python train.py --num_hidden_layers=11 --hidden_size=128 --n_experts=256 --experts_per_token=6 --d_expert=32 --d_shared_expert=0 --hidden_act="swiglu" --moe_layers=[1, 2, 3, 4, 5, 6, 7, 8, 9, 10] --router_score="sigmoid" --normalize_top_k=true --routed_scale=2.5 --balance_loss=0.0106 --balance_bias=false --init_std_router=0.0167 --lr_router=0.00109 --vocab_size=10049 --norm="layernorm" --norm_eps=1e-07 --tie_word_embeddings="early" --optimizer="soap_variant" --learning_rate=0.00747 --beta1=0.95 --beta2=0.95 --batch_tokens=131072 --max_seq_len=512 --train_tokens=621400000 --max_steps=4741 --dataset="wikipedia_en"
Below are experts of layer 4 (counted from 0) of a mixture-of-experts language model. Rows are named router (the router's row for the expert), gate (a neuron's input weights, with its number), up (a neuron's input weights, with its number) and show model dimensions 0-127. Each number is 128 + 32 x the weight over its row's rms, rounded and kept within 0 to 255.
After each expert's rows: "mostly gets" lists some tokens that are sent to it at least half of the time. This comes from a sample of Wikipedia text that the model never trained on.

# expert 32
router [130 123 160  95 125  87 155  83 164 108  52 115  97 161 133  98 180 113 156 126 117  89 169 130 130 172  77 125 133 141 137 168 155 167 147 170 148 154 109 170 171 135 115 111 143 200  90 216 154 106 169 105  46 152 145 101 102 172  88 119 157 145 157 180 124 116 103 135 145  99 120 192  96 120  65 113 188 111  81 122 114 129 110 172 149 157 168 146 171  85 122 127 106 114 146 130  85 145  35 159 101 191 179 156 109 118 122 114 158 155 121 131 144 112 119 124 132 110  94 120 109 146  92 137 111 118 140 135]
gate0 [174 100 167 160 139 124 146 109 137 101  95  98 128 152  85  83 181  94 170 146  71 162 130 175 167 146  83 100 137 132 132 159  90 164 133 158 113 134 121 142 154  82 149  85 101 148 125 105 163 164 141 145 138 134 123  80 105 114 104 167 177  69 119 132 179  91  33 113 160 185 122 166 129  86 143 137  50 114 115 176 118 129 131 150 171 185 152 110 163 153 151  87 149 183 145 136 159 111 123 145  98 148 160 126 124 146 125  99 120 123 137 121  91  76 132 203  80 115 185 141 142 143 130  52 101 137 156  96]
up0 [110 103 100 115 121 141 152 110 147 132 102  78 108  76 111  83 113 134 145  79 131 130 119 164 141 192  90 124  55 103 196 114 110 169 210 174 124 134 169 131 102  97 144 125 163 160 106  92  97 135 184 170 155 107 185  85 137 153  84 172 128 169  80 122 100 101 135 112 154 133 135 137 110  96 102 130  64 141 175  57 103 115 150 157 103 138 109 154 131  87 126  56 155 101 104 159 139  73 126 150 127 157  81 127 112 135 156 129  94 143 121  89 102  86 126  87  52 149  87 138 141 153 110 142  87 117 179 148]
gate1 [111 141 182  97 127 132 144 127 170  99 112 139 126 131 105 150  90 140 134 138 186 118 133 119 125 111  76 136 121  93 130 134 147 149 177  61 178 215 180  98 172 175 152 115 118 168 143 125 179 112 163  45 134 176 145 160 124 178 132 184 172 175 138 109 152  88 153 129 133 127 133 115 103  88 145 138 139 123 119 152  63 135 147 158 160 119 102 128 125  62 195 120 141 194 138 163  96 110 136 150 162 115 180 196 126 163 125 123 140 134 143 164  66 149 131 112 149  81 133 176  94 176  87 110 101 113 113 166]
up1 [ 98 147 125 164 108 104 105 148 128 113 136 132  98 121 133 175 105 140 102 183  93 163  80  99 138  90  89 172 137 163 113 157 110 122 130 119 129 143  65 122 142  59 107  63 137 178  88 167 151 131 125 215 115 171 105 111 140 137 112  59 163  84 123  67 170 118 177 199 139 133 107 119  65 177  88 134 113 159 108  95 105 114 103  76 108 154 138 186 122 139  99 150 133  82  72 175 125 148 140 102  99 202 137  99 123 118 126 138 180 153 142 173 140  77  98 167 148 129 124  87  88 144 137 118 135 109 120 146]
mostly gets: " |\n", "|---|---|---|---|---|\n", "|---|---|---|---|---|---|\n", "|---|---|---|\n", " Label", "|---|---|---|---"

# expert 27
router [131 145 145  78 128  98 139 106 158 165  69 164 149 165  90 162 125 140 125 140 121 142 128 111  88 146  63 149 101 189 172 145 132 108  90 198 125 170 118 194  81 107 176 147 140 200 136 147 125 177 166 157  32 151 166 105 126 136 151 105 121 128 105 149 129 112 116 149 124 107 166 188 117 136  62 130 155 147 141 123  89  94 134 152 161 148 112 101 118  78 115 122 121 122 184 127 107 104 133 165 141 142 145 174 151 141 118 176 105 130 126  89 167 139 127 181 138  96 107  71 139 139  91 151 142  52  98 204]
gate0 [132 130 180 153 146  69 155  84 159 145 129 133 128 176 120 118 128 141  80 110 127 153 121  84  84 140 141 187  99 136 180 181 122  57 155 149  87 130 131 164  69 111 151 179 130  72 130 104 104 152 129 102  71 124 197  63 146 110 129  52 110 149 140 115 156 137 160 130 148  70 123 184 168 145 118 144 190 167 121 137 182  82 133 103 174  93 121 144 105  40  99 166 124 151 137  85 114 166 102 144 158 157 123 140 129 135 162 155 109  96 184  97 159 155 137 127 136 175 111 116 137 136 107 100 107 123 154 109]
up0 [149 101  97 158 130 133 125 138 112 140 175 132 115 124  64  94 191 140 110 165 168  33 115 116  45  97  91 176 127 112 222 106 118  91 175 181 161 104 111  99 169 135 159 121 137 122 152 128 142  85  93  71 128 122 143 161 184 150 126 100 114 143 132 128 194  89  99  97  95 138 130 133 136 120 158 171  94 158 120  98 149 139 132 143  78  94 108 109 181 134 143  56 169 123 174 126  98 146 107 160 109 124 145 123 109  96 160 131  63 121 151 137 183 126  92 101  75 100 103 111 117  83 112 132 123 164 103 133]
gate1 [145 163  89  79 133 110 120 140  98 112  96 117  79 116 112  84 107 118  86 103 106 165 190  65  93 130 134 161  71  67 165 109 157 109 128 138 163 184 125 160 108 150 185 185 150 119 186 155  92 122 132 117 123  87 116  80  89 132 150 102 134 166  92 149 164 119 150 171 162 177  85 113 191 133 178 143 125  84 140 138 126 178 116 123 142 163 109  98 151 120 136 120 121 175 116 158  45  76 118 156  96 116 120 133 126 128 129  88 126 115 187 168 185 175 128 188 126 139 127 144 135 181 134 118 139 112  71 166]
up1 [171 156 134 152 132 142 111 119 144 165 146 138 118 188  97 123  79 130 114 134 117 176  58 129 101 109 180 163 124 165 112 153 150 118 130 152 111 147 112 141 117 104  52 152 142 210  83  93 121 121 149 105 122 113 166 143 144 109  70 152 180 144 143 155 100  77 160 162 160 133 147 136  89 152 128 124 118  28 155 108 123 126 174 162 116 151 170 120 129  98 122 122 181 203 141 123  88 165 169 139 114 116 162 116 167 103 173 188 147 133 154 118 157 143 124 166  39 108 141 210 117  93 130 148 113 151 161 145]
mostly gets: " German", " British", " French", " Chinese", " Soviet", " Italian"

# expert 212
router [ 93 170 149 105 113 143 162  49 124 169  90 156 113 119 100 150 153 102 182 131 135 118 104 104 119 161  80 134 115  91 193 138 160 190 106 110 181 103 146 144 172 160 139 158 107 122 112 113 139 165 161 101 132 129 109 104 144 131 129  88 166 167 119 160 180  88 123 170 138 112  83 180 122 144 134  92 110 136 127 102  77  99  97 193 184 111 132 223 149 127 176 108 156  87 103 158 142 127 120 102 120 180 131  90 114 152 153 105 128 127 149 125  91  91  96 134 181  35 114 124 132 144 127 144 159 127  70 192]
gate0 [156 136 123 107 121 118  73 119 197 149 145 104  59 117 130 151 184 131 169 117 130 133 181 109  98 181 109 161  98 163 178 148 116 154 111 182 143 129  90  97 194 144 146 101 138 145 150 145 119 111 144 107 189  90 130 156 171 115 137 163 102 115  80 191 155 190 141  99 194  88 161 153 171 168 136 126  73 142 146  99 129 116 127 169 116 137 137 150 145 120 158 139 120 162 150 206  75 158 120 162 101 186 162 191  98 107 122 103  97  92 139 151 115 130 183 172 126  89 142 104 177 129 156 164 153 151 150 114]
up0 [143 178 171  84 115 152 138 132 128 158 110 180 146  76 150 162 136 157 135 163 104 109 131 120 125 123 144 135 170 138 131 157 169 186  79 155 153 126 184 130 176 152 155 114 108 118  87 104 137 150 192 102 184 201  81 109 124 143 125 114 121 161 149 175 145 137 136 139 204 210  94 113  96 149 169 103 148 141 185 131 165 144 117 121 136 147  96 160 191 166 129 192 134 145 142 157 117 163 142 168 107 155 127 143 148 123 106  73 125 176 119 154 114 112 148 129 190 120 122 194 155  89 151 112 180  56 151 154]
gate1 [127 118 163 134  88 187 177 121  86 167 117 125 164 124 102 153 112 131 152  94 130 167 130 120 110 127 103 100 171 121 149 121 123 200 136 136 182 155 165 121 170 144 157 182 115 103 118  87 158 138 128 117 149 152 117 128  76 157  95 191 124 150 118 129 196  89 155 176 168 117 120 162 113 151 146 136 113 118 140 113 186 107 106 201 160 110  84 172  74 129 165  86 113 153 130 177 155 119 147  78 133 199 137 127 135 168 129 124 139 116 167 175 110  99  99 191 172  85  72 112 134 134 124 147 141 171 110 224]
up1 [105  63 170 142  85 146 185 127 140  96  77 128  78 148 129  96 136 118 147 164 100 140 145 150 135  55 115  98 182 139 149 147  57 128 106 128 120 138 172 180  87 121 140 168  95 103 103 108 145 109 110 153  94 127 111 121 131 185 251 118 120  78 104 148 119 152 117 129 147 145 160 118  94 140  76 123 164 133 103 148 140 190 123 176 200 163 136 140 110  70 158 142 151 134 108 149 148 136 128 158 149 137  79 116 134 117  96 149  94 118 148 103 157  84 133 157  86 131 176 212 140 106 124 132 105 177 152 110]
mostly gets: "le", " war", " figures", "les", "lets", " stri"

# expert 149
router [ 76 109 200 112 124  82 126 112 134 110  91 123  98 155 147 106 164 129 150 110 150 102 189 137 128 163 122  92 143 148 191 158 127 170 196 191 113 150 131 142 145 141 108 140 132 162 110 203 136 128 129  90  88 131 119 101 112 182  98 147 141 133 115 163 128 126 105 165 135 133 176 175 103  69  70 116 137 140  82 104 118 137 132 195 153 158 146 144 130  79 120 158  65  91 138 140  73 113  53 120 117 148 172 117 127 182  94 193 157 117 150 131 131  99 142 140 173  99 139 179  76 129  91 144 100  89 115 191]
gate1 [116 147 162  16 165 117 107 146 157 100 107 103 147 138 155 168 148 142 123  97  92 135  61 134 105 114 128 121 123  68 172 143  51  70 133 174 181 165  98 143 106 135 145 130 162 161  47  63 128 120 179 124 117 101 160 114 145 117 137 149 142 139 141 169  85 181 142 112 146 163 171 178 159 129 134 107 188 122 140 109 128 108 160 119 157 156 150 146 113 184 149 176 165 139  88 136 104 121 116 137 134  97 154 127 154 148 138 130 130  77 179 143 160 111 210 113 167 158 136 127  98  89 109 164  93  99 111  99]
up1 [159 146 138 144  45 104 142 110 194 123 170 114 155 174 155 103  44 121 111  97 132 109 168 108 137 138 126 111 152 133 136  92 134 109 166 100  80  58 113 168 137  97 139 112 101 117 107 204 170 101 139 120 189 145 135 120 159  97 140 148 158 146 152 104 136 123 109 127 138  94 124  81 129 125 205  32 143 133 170 128 143  87 140 159 106 109 124 136 148 194  92 162 105 144 148 146 180 125 105 121 128 103 138 145 101  90 125 159 138 167 107 159 183 159 143  84  87 173 109  92 126 105 163 122 193 185 129  93]
gate2 [133 105 120 107 127 194 160 103  88 124  91 173 161 177  95  78 174 101 156 138 157 112 134  93 131 176  73 157 175 133 189 144  75 152 130 155  64 144 134  96 147 135  76 138 109 142 151 115 108 134 186 102 145 115 159 131 123 108 136 106 143 132 145 111  99 128 107 222 128 147 129  87 130  75 129 190 177 153 209 116 128  87 192 155 155 151 173 103 126 121  81 151  76  72 123 126 149 167 181 146 137 139 107 101  82 156 115 168 126 105 102 117 111 132 115 154 174 104 134 150  78 151 108 138 137 119  72 147]
up2 [124 143 130 142 170 129 149 181 115 118  93 116  98 172  59  98 150 170 112 117 127  82 109  57  57 132 141  90 162 205 165  93  89 130 158 160 128 130 144 132 129 194 146 135 155  78 121 108 171 191 184 133 139 158 105 138 146 130 131 160 134 132 139 108  37 131 133 127 120 107 154 162 104  91 167 187 112 155 123 103 105 176  84 148 132 128 104 106 145  84 137 185 109 151  54 116 140  98 128 161  82  94 113 149 150 167 171 135 175 133 116 122 101 131  85  98 132 126 157 147  56 126 152  92 167 123 142 161]
mostly gets: "|", " |\n", "″N", "|---|---|---|---|---|---|\n", "|---|---|---|---", "|---|---|\n"

# expert 44
router [ 92 110 137 110  65 122 167 107 121 151 102 133  91 122 114  87 152 111 141 121  78 121 165  86 164 178 144 150 123 137 138 164  99 173 168 141 101 150  92 154  85 105 131 113 160 177 140 112 183 156 154  98 121 206 156 130 182 124 105 177 135 129 204 139  93 106  84 187  87 118 106 157  58 138 105  99 178 142 124 166  62 145 105 207 147 185 151 119 126 124 143 119 101 141  93 146 109 151 131 140 143 146 107  95 105 134 101 128 129 168 104 168 209 129  85 152 148 119 160 100 131 148 142 130  89 124  72 185]
gate0 [114  91 140 125  71 150 196 136 156 169 103 182 100 170 123 143 128 110 201 161  99 115 162 115 100 128 200 154 151  76 147 140 129 133 161  90 122 140  60 161 131 138 107 110 119 168 130 153 107 134 105 100 120 208 144  89 101 139  93 209 125 115 180 121 104 180 184 137 119 189 189 138 135  91 143  90 166 111 139 131  93 109 153 143  86 150 171 135  92 117 182 150 147 128 105  77 137 100 115 140 112 167 193 150  97 158  42 106 121 141 174 109 159 149 160 125 129 110 127 151 151 123 132 135 127 100 144 107]
up0 [127 155 145 127  90 112 112 147 166 157 164 119 130 146  90 154  94 134 100 127 158 102 124 202 169 120 144 107 215 160  84 126 103 105 129 138 134  81  99 108 138 120 100 206 136 123 124  82 185 147  40  86 144 146 118 184 204 144 149 121 147 130  91 149 126  70 171 171 107 173 139 136 145  77  97 161 159 172 144 131 178 129 111 114 125 224 157  99 144  92 133 148 126 140 125 177 120 145 199 112 137 147  90 140 136 157  96 138 145 146 175 133 140 115 132 129 116 120 155  93 141 170  89 184 123 173 106 128]
gate1 [135  66 188 129 128 131 163 119  95 115 123  79 146 167 123  79 129 170 145 127 134 131 120 116 189 186 127 113 170 162 131 165 140 123  82 120  93  79 144 154 198 120 119 113 115 131 155 149 141 235 143 137 115 157 112 111 186 139 159 164 185 110 143 199  88 105 122 160 106 144 139 124 129 159 113 130 183 133 116 107  87 145  98 155 147 145 114 159 114 154 115 223 165 108 134  63  89 106 102 129 158 122 123 133 122 150 106 156 153 152 185 181 128 154 177 189 117 142 181 148 122 119 173 124 153 101  88 137]
up1 [121  97 100  54 124 114 104 141 162 113 108 158 156 127 201  86 113 114 114 156  91 104 141 180  74 145 116  98 132 124 124 109 119 120 143 150 144 176 164 101 123  75 115 129 192 127 133 134  71 102 130 158 143  99 149 137 176  76  78  80  92  41 119  96 161 135 159 136 110  87 144 122 121 118 159 152 157 117  74 123 136 143 130 145 126 156 122  98 120  91 201 139  93 136 198 149 122 125 178  89 118 145 171 117 138 171  78 151 127 175 182  90 148  73 142 136 156 152 100 174 153  49 136  84 143 107 162 115]
mostly gets: " USA", " ENG", " MF", " DF", " Team", " AUS"

# expert 153
router [ 61 125 141  64  93 134 173  94 105 181 102 119 119 137 100 110 141 167 157 142 128  94 140 144 138 190  51 117 119 121 124 157 133 108  96 162 115 150 130 162 121 135 162 135 187 123 116 119 178 173 142 163  96 138 140 126 157 113 125  99 129 135 162 140  95 116  80 120 142 150 132 165 112  72 141 143 172 138  78 126  97 107  53 147 213 159 156 129 158 116 129 124 124 121 187 163 134 139 140  97 142 191 127 156 108 116 103 124 144 143 127 172 225 125  93 138 147  66  94 118 123 167 111 106 162  91  85 219]
gate0 [111 161 116  90  78 129 141 123 164 153 160 100 121 158  54  93 119 149 182 167 134 106 146 166 143 170 106 158 119 159 122 156 212 116 110 111 113 122 137 122 123 139 189 135 205 179 131 111 149 190 137  76  97 142 126 130 171 127  97 121 156 133 196 125 112 125 119 130 107 131 177 158 128  92 152 172 218 127 101 136 128 117  89 140 173 134 122 139 123 141 154 145 148  82 158 145 167 143 161 123 153 190 159 128 135 143 130 140 165 112 118 160 166 172 138  90 133 160 102 171 118 185 118 175 182  81  95 208]
up0 [100 150  93  66  89 143  87 111 114 113 124 124 116 101  92 107 110 164 144 109 130  93 121 201 160 167 100 122 136 167 143 119 132 140 112  65 136 129 146 157 122 172 139 110 150 167  94 147 232 188 118 144 119 139 111 146 143  83 137 146 141 122 170 133 130 118 121 115 157 118  95 204 141  78 123 141 206 137 145 164 116 141  84  91 169 151 162 141 142 160  86 168 134 181 160 143 138  90 116 167 122 130 107 151  93 110 176 133 121 143 112 130 161 165 225  72 123 140 117 115 126 160  47 130 157  57 120 116]
gate1 [ 98 154 129  60  94 112  91  91 143 170  95 161 140 166  98  78 171 133 103 124 144  82 120 148 170 179 143 147 114  81 133 176  85 112 135  82  91 115 190 128 136 119 126 135 204 128 139 116 150 191 158 166  95 145 154 121 136 135 120 142 154 130 217  91 125  85 100  95 163 106 116 103 159  50 132 147 155 164 175  69 100  75 109 181 147 120 130  93 191 161 122 147 123 161 135  94 164 162 167 104  89 140 111 140 116 107 123 126 139 226 150 102 145 130 124 154 133 157 125 104 163 114  96 101 128 115 117 133]
up1 [176 186 150  94 110  78 174 139  99  96 209  83 149 100 110  82  85 113 109 125 154 178 215  57 190 156 100 129 144 167 122 116 151 164 151 101 126  90 157  49  84 154 151  98 156 119 106 110 127 141  78 121  89  74 141 145 139 163 135 156 145 116 170  91 118 119 118 204 123 134 153 174 150 100 100 133 153 114 141 117 119 143 118 157 168 161 143 137 127  94 125 137 121 132 119 118 117 119  94 204 177  89 128 109 154 134 139 144 124  75 127 187  95 131 105 163 118  98 129 125 118 123 123 116 177 134  63 153]
mostly gets: " /", " national", " international", " country", " European", " club"

# expert 48
router [ 86 151 167 114 119 134 147 104 123 160  39 108 147 158 127 128 128  80 132  81 113 145 118 119 129  88 150 109 110 137 164 187 119 150 133 161 104 180 196 205 139 170 122 132 160 156 110 167 146 136 122 177 150 106 142 103 170  91 143 106  95 223 123 146 166  53 156 226 103 148 128 150 124  91 114  84 184 132 125  98  90  97 123 112 140 139 102  85 131 123 145 147 116  75 183 141  93 178  97 141 116 168 133 169  73 160 138 153 103 156 150 171 140 116 126 150 141 137 123 126 118 163 131 152 150  84 102 156]
gate0 [143 170 134 164 120  87 136 134 189 111  35 119  73 112 154 126 149 190 166 143 162 101  94 113 132 163  94 100  96 140 131 163 140 113 144  74 171 119  90 116 123 103 118 123 137 106  82 104 123 147 141 128 166  61 176  93 114 106  86 103 152 127 131  86 196  99 128 160 140 125 168 123 205 117 179 145 184 122  90 107  93 136 130 170 112 173 175 137  80 170 105 125  64  94 116 124 125 120 128 113 114 112  92 142 137 170  92 108 118  42 126 197 130  82 118 164 156 159 177 145 142 130 106 139 149 113 110 146]
up0 [119 176  97 138 124 160 153 125 156 145 137  50 167 101 114 117 115 122 129 116 218  70 168 139  89 108 151 139 109 140 115 157 135 143 140 171 173 126 113 147 173 100 119 117  96 128 122 189 103 138 199 130  95 126 104 120 122  76  94  92 179 167  56 100 127 109 197 146 153  54 144 162  85 136 140 123 148  75  90 121 110 170 130 120 131 208 134 164 115 123 120 112 118 187 131 110 114  63 127  77 107  92 125  98 116 183 124 164  78  87  90 117 128 107 144 126 157 187 122 120 125 136 131 143 183 118 123  98]
gate1 [125  76 153 165 116 107 149 119 181 167  68  79 117 162 107 187 102 136 186 148 144 149 121 142 114 117 140 113 170 131 183 123 150  83 142  97 133 182 153  95 106 155  96 186 136 160 100 131 100 110 107 107 117 144 152  25 111  90 132  85  99 109 115 140 146  75 114 171 173 120 141 128 142 177 116 117 112 177 163 137 105 140 151 121 174 169 149  62  68 129 170 144 121 153 167  71  83 125 143 131  82 102 178 122 124 100 101 112 102 151 154 179 149 125 132 177 148 119 202 113 142 175  81 138 131  94 113 136]
up1 [139 144 125 145 149  99 109  79  87 100 180 128 135 124 132 110 135  93 119 133  66  96 153 169 103 147 176 186 115  98 110 181 114  60 120  82  84 160  74 119 125 118  94 104 154  85 135 121 123 148 122 132  91 166 177 120 115 109 176 166 162  94 144 146 108 136 162  78 137 129 135  81  80 119  79 148  99 174  83 141 182 111 133 153 123 112 156 153 113  49 192  98 107  82 111 185 129 138 117  56 169 135 132 149 188  81  60  91 123 122 109 112  86 112 151 111 153 149 103 135 154 173  76 132 136 128 118 161]
mostly gets: " a", " an", " one", " no", " another", " small"

# expert 79
router [ 81  95 215 127  95  79 114  99 140 118  84 129 106 145 149  95 181 139 128  98 142  94 177 133 112 180 133  74 116 140 186 126 129 165 200 184 127 147 132 147 147 119 109 123 125 163 131 200 138 119 147 106  80 146 113  97 145 166 113 142 167 113  96 160  97 136 115 152 143 135 152 168 104  98  70 114 148 140  92 105 126 134 140 189 169 155 135 112 121  82 129 162  59  76 109 134  77 128  63 110 127 167 173 131 108 157 110 197 146 113 136 114 135 107 132 143 185 123 156 177  79 145  81 143 118 101 131 198]
gate1 [128 149  90  95 127 136  83 146 115  93 114 185 156 151 138 126 124  95 102 107 199 176 144 106 121 139 141 177 193 155 164 134  94 169 160 142 131 136 197 133 128  73 107 167 110 164 129 137 135 158 152 138 110 103 140 126 182 105  92 101 103  73 115 136  67  97 108 134 160 153 100 107 107 186  89  97 194 109  26  99 141 155 116 150 139 169 138 126 127  93 204 149 102 147 128 171 125 127  75 135 141 149 129 124  94 118 137 183 141 136 103  92 136  87 117  87 156 134 148 144  97 119 153 199 136 137  69 182]
up1 [127 144 109  92 166  75 105 103 189 129 170 146 118 166 110 139 120 147 162 209 112 116 134 105 101  96 172 164 158 126  94  94 109  92 161 186 111 181  72 115  96 128 124 174  76 230 136 133  86 110 161 128 155 133 123 125 127 101 119  69 125 114 120  93 105 165 144 117 118  80 116 109 130 107 204 132 137 118 157 147 163  67 151 128 119 122 138  30  88 105 120 120 106 149 125 135 126 140 107 143 188 167 151 112 133 153 153 122 146 190 136 102 208 105 145 118 153 136 103 150 143 107 110 145 117 154 181 169]
gate2 [ 88  68 184 175 179 130 194 161  97  85 147 135 169 122 100 130 107 127 119 108 129  76 151  96 141 152 157  84  92 100 142 153 182 128  91 118  75 136 134 141 119  65  83  69 172 151 144 186 137 130 164 137  88 144 147  65 123 191 141 109 143 110 151 119 156 130 197 128 122 193 107 163 132 173 113 113 160 112 127 109 105  67 128 132 128 128  88  89  66 132 126 134  84 156  94 139 101 150 170 137 125 100 164 151 118 115  92 143 139  96  95 143 186 164 182 104 121 141  68 101 112 160 112 121 141 160 100 167]
up2 [ 98  86  65  81 129 143 124  90 117 154 148  83 100 117 132 143 158  59 151 145 101 159 141 128  94 141 164  98 148 152 135  73  75 113 130 130  85 153 120 110 137 169 125  98 130 115  89 127 104 151  93  96 154 212  87 145 159 157 132  98 134 146  27 165  99 115 126 148 147 130 120 182 142  98 112 112 142 151 132 148 139 127 116 141 156 119 155  98 148 123 122 162  91 104 182 119 137 120  69 187 119  85  57 130  91 181 102  84 119 144 136 136 105 121  72 141 120 169 133 165  76 114 188 129  68  87 170  72]
mostly gets: "|", " |\n", "|---|---|---|---", "″N", "|---|---|\n", "|---|---|---|---|---|---|---|---|\n"

# expert 38
router [171  92 133  95 138  87 125 137 108 150 106 128 149 187 143  82 103 112 137  65 147 116 132  98 141 134  73 159 117 104 165 191 114 144 181 101 148 147 117 133 163 197 146 120 111 146 135 179 195 120 173 146  92 160 163  92  86 163 137 130 150 159 168  93 136 113  68 144 104 108 126 141 133 121 117 104  95  99 107 174 128  98 112 175 178 172 152  82 178  92 106 134 184 129 170 128  93 111  34 148 131 131 108  82 136 141 133 212 128  88 137  82 168 143 129  82 126 178 118 101 136 172 120 163 117 114 101 152]
gate0 [149 108 139 125 168  76 158 152 135 167 176 151 133 131 156  66  89 184 141 110 145 117 150 133 125 133 109 155 146 162 163 204 127 148 167  84 127 117  89 174 117 160 137 159  97 121 150 115 157 159 125 115 143 141 172 151 178 179 175 109 109  84 162  75 144 139 133 123 169 138  91 170 174 108  91 154 121  72 118 120 126 207 172 157 129 161  71 130 173 133 147 143 143 131 135 201 167 126  62 185 121 166 116 121 166 188 128 152  96  85 120 127 133 134 140  96 133 130 129 146 110 142 186 180 127  49 125 103]
up0 [ 89 170  57 125  82 138 183 138 150 108 135   8 163 138 128 105 132 123 120 173 162 112 123 109 120  98 150 123 124 158 117 146 162 118 141  83 118  71  87 151 122  87 123  82 105 138  94 136 132 139 119  92 122 131 123 109  81 128 110 220  85 140 165  77 148 112  85 127 109  80 127 112  67 131 114 113 103 147 162  75 176  99 120  92 143 100 125 118 136 184 144 205  90 131  92 129 204 162 154 115  99 158 137 103 153 104 132 148 157  86 115  72 104 107  88 163 125 108  86 137  94 118 119 114  85 114 120 134]
gate1 [ 82 135 150  88 146  94 163 155 130 152 140 106 149  90  74 113  80 119 170 151 120  88  98 147 196 157 159 133 112 135 148 199 176 124 130 138 192 109 135 202 145 168 127 171 171 167 159 142 153  87 162 151 162 186 119  65 124 113 145 105  59 159 120 106 162 126  98  76 123  92  85 107 128 148 110  99 146 147  77 139 134 143 169 102  95 111 182 127 111 126 123 117 135 192 137 111 202 114  95 129 157 128  64 135 131 177 130 146 162 118 103  98 160 144 127 100 161 136 158 138  87 163 155 146  74 156  78 130]
up1 [130 122 146 116 135 111 126 131 132 116 136  92 167 114 170 133 195 146 130 165 114 146 173  78 101 161 113 102 129 139  95 160  62 153 112 108 126 109  83  64 103 137 116  69  93 156 112 176  83 127 115 101 184 118 179 146 167 169 113 138 140 136  68 104 122 165 139 105 132 122  97 145 134 138 135 156 124 145 125 108  72 140 167 116  85 176  89 188  98 111 188 153 164 114  74 143 162 192 126 146 149 167 168 178  82 128 103 141 139 127  78 100 107 111 146 182 105 162  73 132 184 124 200  58  92 120 137 112]
mostly gets: "c", " ex", " inter", " During", "com", "ont"

# expert 45
router [144 128 154  69  92 137 123  43 123 149 111 173  94 150  82 139 100 178 202 145 129 148  95 132 120 186 116 145 116 144 173 170  95 155 120 167 132 139  98 154 129 122 114 101 116 162 122 176  93 182 134 112  97  97 121 107 143 186 187 107 169 155 130 158  89  81 104 138 113 153 136 133 114 126 131  97 139  90  96 151  63 101 121 153 155  92 120 149 185 110 128 159 114 123  78 123  69 155 122 135 117 208 138 121 116 121 130 212 103 195 114  54 151 120 141 140 148 116 155  95  73 130 159 172 162 117 108 146]
gate1 [115 126 171 106 119 190  84  99 152  68  67  70 158 126 123 112  59  86 178 146 143 127 134 130  98 112 145 130 121 181 119 150  90 160 154 144 182 168 151 146 165 118 152 122  30 102 157 131  95 169 177 124  57 157 152 100 115 118 159 187  92 181 153 109 151  95 175 167  91 140 103 108 165 136 114 121 103 105 151 112 120 122 136 151 100 144  97 202 146  98 141 134 138 186  84 163 143 117 111 113 173  94 161  94 147  84  88 165 132 129 165 100  99 119 115 103 121 140 112 121 101 164 113 116 144 104 141 191]
up1 [138 104  82 199 142 115 168 150 101 100 162 120 159 112 103  96 120  97  53 127 145 115  35 150 134  94  82  61 125 115 189  66 132 167 129 149 113 130 141 143 115 131 140 176 161  91 103 112 105 122 116 118 149 189 165 115 159  70 124  76 156 105 187  61 113  86 145 140 118  94 125 149 157 182 173 121  77 131 164  74 119 177 124 101 178  75 104 124 178 135 117 143 143  85 135 164 132 151 116 141 117 141 142 120 147 123 191 117 159  87 137 146 132 124  76 123 135 125 146 135 143 142 174 156 157 167  96 101]
gate2 [133 128 165 129 167 103 128 154 128 146 192 118 145 172 114 106 171 134 162 130 150 114 115 153 134  93 131 167 127 135 137 168 154 143 103 148 112 138 190 162 147 123 123 154 152 147 151 123  89 153 124 108 147 151  45 139 161 186 185 151 167 147 156 176  62 136 135 121 132 155 145 148 201 136 157 125 138 121 121 173 159  86 133 120 129  98  76 144 212 122 174 106 118  97  87 136 157  96  54 164 131 156 156 151 144 110 171 197  79 165 121  87 152 161 159  80 164  87 150 155 158 162 138 201 165 144 159 153]
up2 [129 136  89  74 125 126 169 120  87 143 142 155 118 142 100  47 147 116 177 184 203  97 168 118 129  85  79 129 109 180 123  77  96 128 120 133 137 121 138 135  93 144 173 116 125 135 146 100 149 106 156 110  88 114 106  94 165 145  92 145  70  86 172  91 122 145 102 121 115  59  96  96 109 160  93 151 146 127 123 103  96 139 122 118 127 153 134  63  85  43 112  75 155 142 214  78 147  88 112 170 100 116 114 125 129 122 139  93  94  81 174 162 167  86 148  76 153 112  96 115 112 142 112  86 159 120 136 121]
mostly gets: "burg", "berg", "stein", "heim", "mann", "itz"